Experts of a small language model: width 192.
Below are experts of layer 2 (counted from 0) of a mixture-of-experts language model. Rows are named router (the router's row for the expert) and show model dimensions 0-191. Each number is 128 + 24 x the weight over its row's rms, rounded and kept within 0 to 255. Numbers have three digits each.
After each expert's rows: a language model's description of what the expert responds to; "mostly gets" lists some tokens that are sent to it at least half of the time. This comes from a sample of Wikipedia text that the model never trained on.

# expert 28
router:120114119133131135125114132112155152182151138100146112104158143118115155071126126091143107140065156166110091133126099144126152143133145141162125098144142117147137101114099158122154150092119131129118133130144095176118146101133108135123139151090105143170112095140152091109134099112156135113157106114084112156168124118145129134165112142126114072115141124147170112152079137083079118165109122091153119118127113108094130129132110131121131166196135148113137122129086111126119105157098086097103140101138097067144114122139103161155126145162125103150125109111112115137125090181118121161
What it handles: Word and name onsets. Opening pieces of words and names, such as un, O, del, el, Wen, and military nouns like Army and World.
mostly gets: "un", "Un", "Del", "O", "fe", "del"

# expert 18
router:134094144144123174106131156096119115108152181069136143147133161125132150136151109128151114148125138141113110134126141141104164121157118104150132104152120160127107125157149158146136118116115098161158116147144127122098138091153128087125158109103138180138152113095111114125127092131148156121163131176122092144157137106136134153155150109145183110132156120126127125163146142083113138112145098105145090147090110067093104173135136114104163087165124152125130097093091129089130108129103102110128140124140104120114147103094138158145080128141163164129086113142139169134093086170163105133
What it handles: Nouns before punctuation. Whole nouns ending a phrase right before a comma or period, often after "the" or "his", such as year, death, appearance, campaign.
mostly gets: "year", "Born", "later", "birth", "University", "children"

# expert 4
router:120135126120140123122138112107168114153160151092117130145149093113154153093158130110166129165102104167147104152116134127155152129148162151160092089129154118138135105099101101143156161157092148152111160156114100164125135147139097122155107168103101105158140138158146112146151091097101164109143141162108101134157126162176115114155105124118149097098167134151167113153144154100092103134098148106151108140139154141119101151141093168092154160121140159119152109130097122123156101158088108110148140108136087101113108127141131156162095150092137167149135089120096096107139107123164121148
What it handles: Year century prefixes. First three digits of four-digit years, such as 201, 199, 196, in dates, tables and ranges; also digit groups after decimal points in coordinates.
mostly gets: "201", "196", "200", "202", "199", "198"

# expert 25
router:157175111124106157140141114113147105161138090099116131107163150125091116096141169162152159122106144120111112123188085100106117122128159123142146147115089119157109145114114141108120136089101136151149125155099107145105133119138099150093146129090138121123160120133141105109175152152100098110103112098090126126127148136143129155092090100136087120088169166152179130127133172156136153160089081150129117124162107134092159109154097158157108169155128137107134078148138122176156103151128098097098137129113129142151107142160091143140130150129098135129140109151128128165106135139119095154
What it handles: Plural and possessive endings. Word-final s, es, ers, ings and possessive 's, as in women's, tombs, Delegates; also possessive pronouns his, their, its, her.
mostly gets: "s ", "s", "their ", "' ", "her ", "os "

# expert 17
router:119114117132129135124115132112153153183151139100147112104159143117114156070127125091145107138065157166111091131125100144126152144133146141162125097144142117146138101114099159122152149090119130129120135129144093175118146101133107136122139150091107143170112094141150090110136101111156134112155107114084111154168125117144127133165114141126113072115140124148170112152080136082081119165108123089151118118125114107096130131132110133120131165198134150116137123128087109125120105157098085098103140103138095066145114122137105163157125144161124101148126109110115117136125090183118120160
What it handles: Accented name pieces. Opening pieces of foreign names and places in lists and tables, often with accented letters: San, Pol, Kron, í, ü, plus digits 0 and 1.
mostly gets: "San ", "me", "ü", "Tr", "Me", "í"

# expert 31
router:124132166095137166133128080163121163158108129094172177162137162100098156118116115106140108161136126161108112137147095153131141165142134145162109096102091135127107126138096098086146127089152142117088123098098107145136092103122106144111149094107114123116114144112133114135120125106102125152136132098107117137115120092145129139139106150097116071134136115112142149148079120104125149160117094119124138083129179116080160141131135181096154147164136110142129137110118137120150133144115110150106166093121111114099140128164084117151102130129106114125131075092159089097097087154081137136
What it handles: Section heading words. Words opening section headings and infobox field labels, such as Society and culture, See also, Personal, Species, Preceded by, Track.
mostly gets: "Species", "also", "classification", "Personal ", "Preceded ", "Species "

# expert 14
router:121113118132128134125114132112153151183151139100147110105159143117114156070127126090144105141066157166110092130126101145125152144133145141161126099145141116147137101115099159122152151091118131129120135130144095175117144102134107136123139150092107143169111094141151090109135101112156135112157106113083112154169125116145129134163113141126114072115141123147170112151079136083081118166108123090151118117126113107096131128131109132121131165196135149115137123128087109126121106158098083098104140102138094066144114122137104164155125144161126101149125109110114116135126090182119120161
What it handles: Table and list entries. Digits, capital-letter pieces and first names opening cells in tables and lists, after a pipe or parenthesis: Gallow, F, 3, Kevin.
mostly gets: "F", "SI ", "SC", "Black", "full", "latter "

# expert 26
router:109145103163103123087118107151094097097157147101105109128117138132132091153091166165102118101156135110136121157120115131127111080152123165110161112142161141102144141132149111117146150108135120162166145146130110110098120096157141116161106167184157102128104141149135176138124188158121115117094125141126153159133114123108095119150105149158125144112097144106143138132125113172141115112125093124144141107160103149097146153095145083140149153148111114091095166163103106071102108129123126160170148128147135100087168102154113123128084095102103171129138119115139128113137154078111118123
What it handles: Articles and determiners. Articles and determiners such as the, a, an, this, another, typically after prepositions or is and before adjectives like first or new.
mostly gets: "the ", "The ", "This ", "this ", "another ", "An "

# expert 19
router:119112119133128135126113132114153152181152140099147113104159142117115156071126126092144107140066157166111092132125099143124153144133146141163125099144141117148137100114100159121152149092121132128118135130145095175118146102133107136122139151092105142170112095141151090109134101111156134112157106114084113155168125117145129135166111141126114073115142124147170112151079136082080118166107122091152118118124113107095130130131110133121131164197136150114136121129086111125120106157099085098103140102138096067145114121139105163156127144161126102148124109110113115136124088181118120162
What it handles: Name pieces after separators. Word-start pieces of surnames and place names after a first name or table bar, such as Bangkapi, Lachey, Langley; also which and known.
mostly gets: "Al", "Av", "ab", "par", "Wal", "Tur"

# expert 5
router:120114119131128132125113133114154152182152139100146111104158144117115156071127126092145105142067158165111092131125101144124152145134146142162125098145142116147138100114099159122153149090119131129119134129144094174116145100134108136121139151091106143169112093141152090110135100112157134112156106113084113154168125117145130133164113141128114073115142124147171112152080138082079118165108122090151118118125114108095131130132110132122131165197135150115136123128086111126120105158098084097103141101138095066144113121139105164154127145161126101149125110110112116136125089181119121160
What it handles: Name and foreign pieces. Word pieces and first words of proper names, titles and foreign-script text, often in tables and lists: De, Br, Col, Los, Chinese characters.
mostly gets: "De", "Br", "Col", "Los ", "Ne", "Te"

# expert 10
router:118112120133128134125114133113156151182152137100147111104159142117116156070127125091145106140065158166110091131126099144126152143133146141161126098145141117148138100114100158121152149091118131129119134129144095175117146102134107135122138151091105144170111094141153090110135101111156135113156106114084112155168125116143129133163112141125115074115141123147170112151080137083080118164107122090152119118125115107095130129131110131120131165197134149115136124128087110128120105157098084098103139101137096066144114122137104163156126144161125102148125109111114117136124090181119120161
What it handles: Mid-word name pieces. Inner syllables of foreign names and rare words, such as Álvarez, Dismissive, Ceylon, takraw, plus some short words like also and both.
mostly gets: "cin", "ut", "Jr", "Ac", "El", "Mar"